Experts of a small language model.
Size: 8 layers, width 320, vocabulary 11380, 17.2M parameters.
Experts: 8 experts in each of 8 layers, 96 SwiGLU neurons an expert, 2 picks a token, a sigmoid router, 1 empty slots to pick, a shared expert of 192 neurons.
Below are experts of layer 2 (counted from 0) of a mixture-of-experts language model. Rows are named router (the router's row for the expert), gate (a neuron's input weights, with its number), up (a neuron's input weights, with its number), down (a neuron's output weights, with its number) and show model dimensions 0-63. Each number is 50 + 15 x the weight over its row's rms, rounded and kept within 0 to 99.
Before each expert's rows: "raises" lists some tokens whose logits its average output raises strongly, later layers aside. This comes from a sample of Wikipedia text that the model never trained on.

# expert 4
raises: "-", "=", "General", "1", " ", "2"
router:35 62 66 59 64 68 60 11 45 64 60 59 29 34 35 76 71 47 38 67 39 48 43 46 51 49 54 54 68 54 73 74 56 43 30 52 53 45 55 29 80 47 33 38 44 43 56 51 52 64 38 49 75 69 37 29 35 47 61 50 58 67 51 49
gate70:40 39 29 14 45 60 78 47 35 60 26 63 30 70 58 33 61 47 74 40 67 78 36 66 56 37 60 43 68 41 19 74 51 37 23 62 55 42 30 55 74 67 36 58 70 49 41 55 55 26 63 35 47 66 74 38 40 64 47 49 71 45 63 58
up70:44 63 44 18 66 29 47 63 36 69 63 54 41 55 19 41 53 42 83 55 64 53 42 64 59 47 14 37 65 70 39 60 42 37 62 60 52 80 47 27 39 50 68 26 53 37 46 53 50 19 51 30 47 46 59 63 36 61 40 65 44 52 45 68
down70:33 72 59 48 57 48 42 66 57 46 45 41 49 23 72 46 42 71 29 57 07 53 51 45 66 56 60 49 48 55 40 54 80 78 80 52 39 54 36 33 65 49 39 60 44 46 45 53 48 38 64 55 56 39 55 81 47 74 45 37 23 77 52 52
gate71:39 41 55 55 46 61 54 19 53 63 49 27 36 45 24 50 46 62 22 54 43 23 29 36 46 34 57 44 32 49 52 46 29 63 54 99 47 57 40 53 55 14 55 74 37 34 46 47 54 48 49 58 48 36 57 46 41 52 50 44 44 60 53 65
up71:39 51 38 52 54 40 34 27 42 37 46 50 25 34 54 48 47 53 49 46 73 60 57 46 77 64 43 63 59 45 57 59 36 54 38 24 40 47 61 37 47 65 36 47 57 53 31 54 31 55 58 26 73 52 50 41 53 33 68 64 66 40 51 41
down71:62 67 50 34 32 41 53 66 30 49 49 62 70 49 39 85 57 71 61 63 52 56 36 58 62 32 33 31 45 50 42 42 64 25 37 31 30 19 62 57 41 52 81 44 80 32 30 46 63 55 39 20 63 30 40 49 56 56 67 49 40 66 53 41
gate72:31 70 80 66 34 43 68 40 46 72 56 77 55 24 59 31 58 45 48 60 23 82 54 42 45 50 76 37 47 53 44 58 55 47 16 43 54 56 47 41 60 80 18 60 60 40 38 81 40 35 30 57 41 56 49 28 48 45 51 43 68 48 19 31
up72:55 30 64 42 73 35 44 63 44 48 49 42 55 65 39 54 74 41 49 67 68 40 52 66 55 64 30 56 55 20 54 59 34 47 75 82 66 37 38 49 22 38 63 53 49 55 56 32 16 58 36 49 37 15 30 57 71 61 36 34 31 43 71 64
down72:47 28 39 32 81 83 25 42 25 27 37 52 63 53 45 47 54 74 61 49 34 44 49 31 35 48 62 72 80 33 69 69 71 41 36 65 59 46 53 59 24 62 46 34 22 29 66 70 22 70 47 37 49 69 39 46 62 68 70 45 31 47 49 67
gate73:47 51 35 36 46 42 64 37 62 48 31 49 41 47 41 53 63 33 44 42 26 65 48 38 61 73 29 47 83 06 77 37 55 59 61 43 44 16 33 64 58 57 47 50 36 21 38 35 33 41 67 05 55 70 39 52 39 40 25 48 50 51 56 47
up73:49 52 65 50 41 60 15 57 28 40 32 25 31 40 58 18 69 54 62 45 78 72 49 67 48 55 71 54 46 49 65 84 51 33 48 49 59 49 47 56 07 61 49 84 40 58 39 42 61 41 41 46 48 44 46 29 43 49 65 43 58 36 39 55
down73:47 66 46 17 64 52 26 25 64 67 12 61 79 35 37 34 46 33 51 36 43 62 66 63 65 65 62 38 54 12 39 54 60 58 38 40 21 44 57 33 47 50 43 36 40 61 35 40 68 39 36 52 45 68 58 74 51 56 44 50 61 36 54 74
gate74:60 45 38 47 61 45 58 14 41 52 44 50 37 65 56 85 33 71 65 46 89 74 34 54 59 69 56 44 29 57 35 71 60 44 48 41 65 75 35 57 53 53 50 49 29 62 52 67 36 69 67 26 67 60 42 54 64 26 57 47 60 36 80 51
up74:19 65 76 71 47 48 51 24 64 36 46 44 53 51 72 64 53 92 43 35 40 43 41 65 51 81 84 51 59 49 44 41 48 61 46 18 43 48 42 44 65 28 74 44 38 63 27 70 72 56 54 67 43 55 35 34 67 42 78 40 36 44 48 61
down74:48 50 43 80 59 54 13 10 51 32 40 43 44 68 45 68 58 37 45 47 42 44 55 49 56 56 55 53 49 44 57 48 70 38 25 49 42 35 15 20 63 45 78 41 61 35 42 73 46 53 21 57 40 61 67 23 66 47 71 31 36 34 27 54
gate75:53 78 55 69 74 61 41 92 65 56 61 37 55 37 55 66 77 55 43 62 58 44 62 51 61 45 53 48 58 37 54 46 28 59 65 52 67 50 63 31 59 39 32 48 23 65 51 67 37 42 59 42 57 57 56 44 57 53 55 36 70 44 40 57
up75:64 75 29 08 39 31 46 36 49 61 34 48 13 27 33 34 46 50 72 42 39 56 48 31 44 34 66 56 52 49 50 64 18 25 35 51 56 64 47 36 45 53 63 88 52 44 41 32 43 69 26 40 47 64 65 56 73 76 45 63 45 49 85 52
down75:42 57 76 53 53 69 42 59 24 58 34 50 39 57 43 69 58 71 14 74 33 38 40 53 45 35 49 45 62 58 47 31 73 48 67 60 53 66 37 46 40 69 47 24 55 48 38 51 77 53 39 23 14 56 68 33 37 54 24 57 64 72 47 60
gate76:49 37 45 36 52 50 77 64 41 46 26 29 33 43 61 76 65 45 55 47 72 47 44 42 64 36 68 56 54 33 51 66 74 59 34 52 32 63 55 00 50 41 45 64 40 40 40 43 74 54 67 65 36 49 40 45 26 29 56 23 49 46 34 28
up76:49 34 52 51 47 43 45 22 42 19 43 47 49 53 65 53 45 20 57 55 32 48 50 58 52 59 34 44 43 52 51 38 72 35 45 41 35 56 58 67 37 29 54 30 54 28 44 53 34 34 35 51 55 43 29 66 48 60 52 54 49 63 35 44
down76:56 09 47 14 67 40 51 51 89 39 51 56 59 48 64 10 32 58 43 65 60 71 35 45 59 56 53 41 12 33 40 44 54 74 45 59 34 29 62 55 56 45 45 60 41 53 43 49 53 51 55 58 34 51 60 69 56 35 69 44 48 41 37 49
gate77:52 34 60 49 55 72 51 43 48 45 57 37 55 69 58 60 48 52 41 56 42 39 28 41 37 48 79 54 51 36 59 59 36 39 72 38 13 47 41 29 68 43 44 29 43 49 28 48 37 81 41 45 56 40 25 55 47 54 78 42 44 50 77 30
up77:47 25 61 56 60 62 71 30 44 70 53 69 56 71 58 70 43 30 22 87 44 38 49 48 51 61 30 68 61 75 54 71 66 47 50 33 31 47 59 32 57 39 59 45 31 63 42 33 51 56 20 45 59 33 32 56 37 59 61 46 32 42 56 41
down77:76 28 65 58 56 63 54 44 81 48 39 27 72 67 54 61 19 55 51 59 39 52 56 55 42 47 30 51 78 39 33 73 67 47 54 40 64 62 57 50 46 26 82 36 63 49 34 66 41 61 17 46 66 65 55 51 44 46 31 64 41 63 55 66

# expert 3
raises: "ans", "ams", "raw", "as"
router:40 49 47 41 60 58 60 32 51 57 54 64 35 46 61 55 71 57 53 45 39 37 34 67 39 26 23 69 53 45 61 37 14 99 49 30 49 49 61 54 68 86 44 09 43 41 44 76 65 43 44 39 58 57 71 58 54 46 56 45 25 59 59 16
gate8:56 38 64 49 50 49 77 45 57 42 53 41 49 51 65 71 67 70 52 53 23 52 62 61 41 18 42 37 27 33 51 63 67 74 74 41 58 47 60 43 34 56 43 20 62 23 37 57 55 54 58 41 43 42 49 26 56 34 23 34 47 33 51 62
up8:72 41 36 56 72 60 35 34 42 56 52 67 51 81 47 52 35 59 42 63 45 24 64 47 58 61 54 36 65 66 33 40 56 16 57 72 45 45 75 71 57 41 79 41 64 43 36 72 56 52 53 52 53 28 64 55 28 35 42 40 49 56 43 45
down8:29 26 46 43 46 27 60 70 01 34 80 56 26 31 61 24 45 34 45 48 41 44 43 34 53 60 44 44 49 51 61 26 41 50 53 76 27 45 21 57 70 41 63 57 50 65 44 50 57 51 52 73 77 58 42 20 23 70 62 53 58 52 56 62
gate9:40 42 43 39 34 52 42 63 51 28 57 49 31 63 60 54 22 51 53 87 44 46 49 74 41 49 55 33 25 62 32 54 53 52 32 23 51 46 38 55 79 82 47 19 45 53 32 72 59 39 47 44 61 51 57 26 47 29 64 62 30 47 41 52
up9:48 54 69 55 50 46 50 36 25 64 57 30 27 64 44 42 69 41 36 71 20 56 75 53 43 29 50 53 57 23 40 49 62 10 40 67 44 63 71 35 41 40 39 28 44 61 50 49 74 61 53 55 37 54 56 30 37 37 63 62 22 45 48 57
down9:34 58 26 64 43 48 36 30 43 64 46 56 56 71 60 45 27 58 34 69 67 85 38 73 48 53 58 37 62 49 58 39 46 57 41 47 56 47 27 70 33 54 61 53 62 78 32 44 61 55 30 38 64 44 46 60 51 48 49 26 46 67 65 46
gate10:37 52 24 35 58 46 76 58 34 45 26 48 56 73 43 62 59 54 18 72 75 51 60 37 43 78 21 52 39 48 34 42 41 33 43 71 57 48 38 40 45 61 70 46 34 72 51 67 59 54 40 43 82 38 72 51 65 42 60 74 09 64 55 23
up10:40 41 34 57 42 17 58 34 30 47 61 51 46 44 57 48 44 35 52 73 44 60 47 46 45 57 80 44 34 45 61 36 45 54 72 52 40 50 34 40 33 59 52 44 39 59 54 16 68 36 56 60 27 41 43 39 77 61 39 53 68 51 31 38
down10:42 85 70 17 48 66 12 42 80 50 46 78 64 27 40 75 52 47 99 45 20 62 40 57 47 49 54 59 33 42 36 82 45 38 29 42 32 65 56 66 38 45 47 57 67 38 42 59 47 54 56 34 46 48 55 27 38 37 74 42 55 28 37 45
gate11:60 46 53 47 53 40 37 46 51 29 63 37 35 32 34 44 54 61 69 71 37 60 45 54 31 41 36 25 32 29 59 36 38 74 53 61 34 56 48 34 73 78 35 31 20 48 05 52 53 40 46 54 39 64 57 25 49 38 57 67 42 82 77 53
up11:71 72 00 70 47 30 68 49 46 41 34 52 62 48 36 43 68 59 56 75 46 54 40 46 70 49 30 28 52 57 61 32 55 77 62 39 31 35 44 72 57 56 79 51 32 51 54 43 32 45 09 80 35 64 52 42 40 52 46 67 38 35 43 38
down11:42 50 50 49 63 38 62 67 61 39 59 56 55 76 37 43 60 56 91 58 68 45 57 68 35 34 57 61 56 42 67 33 55 48 87 61 58 38 49 20 48 48 33 40 47 60 15 56 41 51 60 32 84 68 52 64 65 45 37 24 27 64 77 58
gate12:40 56 36 41 44 70 55 16 58 61 69 41 50 34 61 49 75 89 44 45 61 56 64 56 54 39 49 68 48 64 50 71 44 50 29 45 36 53 54 49 49 67 52 71 47 52 53 52 41 56 36 26 51 48 57 44 61 43 68 31 58 58 80 22
up12:32 59 33 53 71 58 41 54 51 34 84 42 48 52 24 53 46 67 78 48 39 31 45 57 59 53 34 56 47 53 55 39 40 49 15 56 14 52 30 52 75 39 62 47 63 35 49 67 36 53 36 55 63 38 73 42 60 28 54 67 34 25 68 23
down12:88 42 39 73 40 63 43 88 60 75 41 61 59 76 45 54 44 36 55 62 66 57 36 55 65 60 45 36 23 62 46 75 59 62 43 35 51 57 62 63 36 63 57 80 51 49 59 53 51 49 37 48 71 40 79 48 65 29 32 45 27 29 36 33
gate13:43 76 53 69 39 55 70 50 54 31 65 46 28 34 66 37 24 70 67 40 28 45 37 54 33 04 26 75 53 58 63 33 46 69 42 34 49 64 76 43 59 85 50 15 42 57 54 53 39 46 37 66 48 68 33 69 60 47 50 54 35 52 95 52
up13:57 39 54 49 24 45 61 52 45 26 25 43 32 25 34 63 51 31 49 39 57 44 50 64 56 18 51 81 39 55 60 33 27 53 51 54 47 35 78 68 52 47 35 40 59 73 36 92 51 52 62 69 25 44 69 53 61 39 38 62 56 56 81 38
down13:48 57 71 64 31 28 80 67 34 24 84 47 28 24 75 55 40 51 42 56 33 75 63 64 43 36 62 63 52 80 48 52 81 54 64 29 24 37 53 37 39 64 60 58 42 68 33 75 51 44 73 41 55 57 65 41 61 63 68 35 56 34 59 44
gate14:41 21 38 42 68 61 70 53 40 42 74 21 59 49 49 39 39 87 68 37 45 43 40 62 60 67 26 84 59 72 67 36 27 36 47 48 29 48 53 49 64 51 63 49 32 43 37 58 24 69 48 32 80 48 63 43 75 40 60 60 49 57 45 57
up14:60 54 52 63 53 48 76 50 57 57 63 45 40 35 71 47 46 62 39 28 48 43 34 39 73 42 64 46 45 37 46 71 52 62 43 21 47 43 41 21 55 50 27 46 63 58 41 43 40 75 45 41 41 38 46 75 82 47 61 20 51 36 57 38
down14:47 60 36 63 53 47 58 62 46 76 70 41 93 31 64 61 59 61 36 55 56 32 64 57 20 40 39 46 55 64 27 56 65 50 47 47 42 77 58 61 57 67 64 71 33 41 50 65 65 47 62 47 76 54 40 42 57 54 16 70 52 53 39 43
gate15:66 63 58 52 64 57 72 50 31 50 31 59 31 60 27 42 68 38 22 62 64 62 23 68 46 43 68 66 54 52 56 40 38 47 71 26 46 28 79 51 62 33 62 30 70 41 62 47 40 55 61 67 49 36 59 82 35 32 68 47 52 60 62 47
up15:37 41 43 47 62 62 73 22 65 71 56 27 80 56 58 41 58 37 66 65 45 66 44 55 80 42 51 36 22 58 68 36 63 60 46 65 52 53 26 63 54 47 64 29 49 57 52 48 57 48 51 31 43 69 43 55 68 35 73 28 73 49 29 44
down15:31 75 66 52 50 44 73 75 43 44 42 41 54 41 42 52 60 43 57 51 55 46 58 41 56 48 64 36 95 30 57 29 57 14 47 51 96 58 72 45 21 65 34 37 60 23 39 54 49 46 58 49 41 61 65 63 66 64 50 69 35 51 84 48

# expert 6
raises: "els", " and", " ("
router:29 16 57 20 79 73 61 42 49 75 34 56 39 33 09 71 40 36 04 62 40 82 35 51 51 46 43 33 51 28 64 41 54 51 61 59 68 54 53 47 44 37 45 32 59 53 64 59 45 62 43 55 70 66 30 35 60 55 31 33 23 62 23 24
gate8:48 35 75 67 67 64 70 23 68 54 26 66 68 31 15 75 47 40 58 45 35 46 50 23 46 41 17 31 48 52 57 39 54 66 19 57 28 57 54 42 24 66 41 45 59 58 68 72 52 46 66 67 84 74 19 39 37 51 55 44 42 49 45 50
up8:54 47 50 55 39 49 45 68 64 44 39 41 43 67 60 61 35 45 46 61 74 44 73 46 39 59 59 54 49 40 56 66 35 66 44 51 55 56 45 49 61 42 59 34 17 40 29 30 40 58 27 58 38 47 49 71 51 28 56 61 43 31 40 58
down8:38 64 65 57 46 49 47 59 76 64 31 46 67 66 38 66 73 62 46 53 31 59 27 54 69 43 34 53 29 69 55 60 42 56 57 49 32 62 46 64 23 33 59 52 62 32 43 68 59 46 85 44 86 37 48 34 51 68 32 24 37 63 42 53
gate9:36 24 48 35 51 65 58 85 39 56 29 39 39 53 58 75 57 37 61 37 31 52 26 36 39 43 46 41 65 68 47 47 48 48 75 36 55 42 41 45 66 35 69 62 62 61 64 61 64 46 54 53 43 81 44 40 54 35 44 30 41 54 52 25
up9:54 49 61 77 21 51 45 33 55 50 46 48 51 24 68 52 58 42 30 58 73 20 50 82 33 52 62 58 54 61 60 64 69 58 68 33 48 48 62 83 49 55 56 30 55 38 34 64 70 56 38 55 50 42 51 71 52 64 59 27 49 51 66 77
down9:33 43 50 40 59 61 57 49 75 58 58 45 61 49 33 48 53 46 55 84 47 24 47 51 42 36 47 25 20 52 50 64 36 59 61 56 58 79 40 54 51 77 51 53 44 53 48 54 51 33 35 60 81 57 48 52 49 41 69 44 48 58 53 63
gate10:56 42 58 47 62 33 49 20 47 47 52 49 39 58 42 80 68 63 46 47 50 38 33 80 49 46 75 56 59 30 29 64 56 40 58 50 61 44 48 50 60 90 50 68 48 47 31 29 59 41 48 47 66 49 55 46 31 21 22 66 49 41 51 47
up10:21 43 40 61 99 56 52 50 67 47 67 56 58 55 47 39 42 84 38 38 52 36 59 58 71 60 86 52 57 45 56 65 68 41 24 40 61 59 45 63 47 60 46 61 42 45 46 45 68 46 49 59 67 69 36 62 74 76 49 67 48 63 63 61
down10:49 50 52 22 59 42 57 46 39 37 67 45 38 53 37 74 45 71 60 50 66 82 50 58 32 44 42 84 24 35 44 43 34 36 44 63 70 41 74 43 09 46 44 46 49 53 69 38 63 57 53 49 39 45 41 20 60 52 59 43 32 24 15 52
gate11:30 73 19 50 49 56 80 48 55 54 54 68 68 28 34 59 52 49 18 40 68 85 56 69 28 56 40 39 42 45 64 46 67 53 46 42 70 55 38 54 50 54 36 65 61 43 56 55 57 50 44 43 45 63 18 52 68 49 47 56 52 44 35 36
up11:43 55 46 46 47 44 50 19 52 60 39 37 60 70 72 40 60 41 48 53 57 34 55 59 40 56 77 61 76 40 42 54 64 45 57 30 47 48 57 51 70 48 29 66 81 51 53 22 44 66 63 42 45 63 69 48 60 51 55 25 40 53 46 30
down11:39 43 68 64 44 64 62 24 61 57 18 47 54 45 43 78 51 47 46 13 60 79 38 41 45 48 37 46 55 60 46 63 63 28 18 39 43 61 68 64 58 74 56 62 68 60 42 44 73 67 46 43 36 66 82 60 39 48 54 45 39 40 71 60
gate12:16 60 72 48 60 78 24 16 51 66 62 43 38 53 15 61 56 53 32 50 57 50 59 43 43 73 64 18 88 36 43 62 09 31 41 78 44 45 30 59 29 79 47 40 74 54 44 31 46 54 76 45 50 63 37 69 69 75 57 41 47 72 80 40
up12:46 19 23 52 64 19 58 61 68 76 27 52 45 54 50 60 63 53 45 52 58 63 57 50 57 44 27 47 40 73 47 35 42 39 44 44 39 52 74 39 53 32 56 50 23 48 46 70 54 51 68 30 51 50 58 39 47 42 53 29 64 33 37 60
down12:58 63 85 46 60 52 44 74 52 48 56 64 54 46 77 43 67 38 46 81 53 62 45 66 39 38 42 48 57 42 43 81 37 46 37 69 48 39 37 51 48 39 56 39 52 77 39 53 48 52 61 36 56 45 61 48 64 46 60 67 43 55 66 41
gate13:53 49 78 55 53 56 41 31 30 47 47 57 35 60 35 36 74 58 66 32 53 59 47 53 67 68 56 42 09 49 60 51 28 60 42 47 64 49 52 41 61 41 33 62 61 45 53 69 56 64 58 48 45 33 70 55 83 45 39 49 48 72 44 53
up13:45 57 59 36 62 57 23 51 60 52 68 54 53 39 47 60 65 47 53 42 49 31 37 40 42 33 64 50 42 84 65 31 81 66 33 52 38 64 57 54 16 70 34 42 37 44 41 79 53 37 57 41 68 51 32 55 28 59 41 28 42 71 65 49
down13:54 66 50 56 33 47 62 55 57 36 49 56 64 42 45 46 57 58 61 49 24 85 60 37 42 65 45 34 54 58 34 40 61 31 40 68 58 38 55 53 52 57 45 54 54 46 34 24 55 58 59 49 76 37 37 49 52 38 38 47 58 71 57 38
gate14:69 38 26 41 42 23 40 55 51 53 59 43 72 71 37 54 58 72 24 79 72 58 51 77 40 32 44 74 49 40 64 55 67 44 46 38 49 26 60 60 69 68 52 40 57 76 36 61 57 33 62 64 63 37 45 00 81 58 63 62 50 31 41 57
up14:33 56 64 27 38 30 53 52 58 26 31 17 35 69 30 41 76 50 72 56 47 61 68 39 66 29 46 76 58 48 65 40 35 39 96 29 35 62 64 66 47 75 51 13 37 82 48 59 67 48 58 39 44 56 40 64 58 29 26 50 36 52 76 89
down14:52 40 39 63 33 58 72 38 49 38 52 59 57 58 32 41 53 51 46 37 69 30 51 52 59 52 67 38 52 66 27 40 32 72 55 35 47 62 45 48 54 43 76 19 55 56 27 46 48 45 82 41 38 81 48 51 60 34 57 44 62 77 61 53
gate15:12 70 58 58 47 51 46 51 48 43 72 41 45 40 29 42 56 37 44 55 52 42 47 39 88 73 46 57 65 43 58 37 69 71 49 39 60 55 47 56 45 45 67 77 75 42 55 34 49 71 44 45 66 29 43 22 66 24 50 35 12 81 45 45
up15:40 66 72 50 74 40 70 58 49 73 46 67 54 47 35 68 72 25 59 44 34 37 52 44 82 40 37 42 74 61 38 51 66 66 32 41 17 58 25 45 65 39 54 43 30 61 37 25 38 69 87 44 46 41 51 56 72 63 30 68 27 41 39 37
down15:51 21 66 35 61 51 41 53 65 54 55 18 46 80 50 55 36 45 37 35 60 46 52 52 54 45 60 44 36 55 25 37 27 63 21 57 32 46 57 69 62 59 40 71 47 45 75 24 89 48 53 53 48 32 48 71 62 61 50 58 52 35 54 67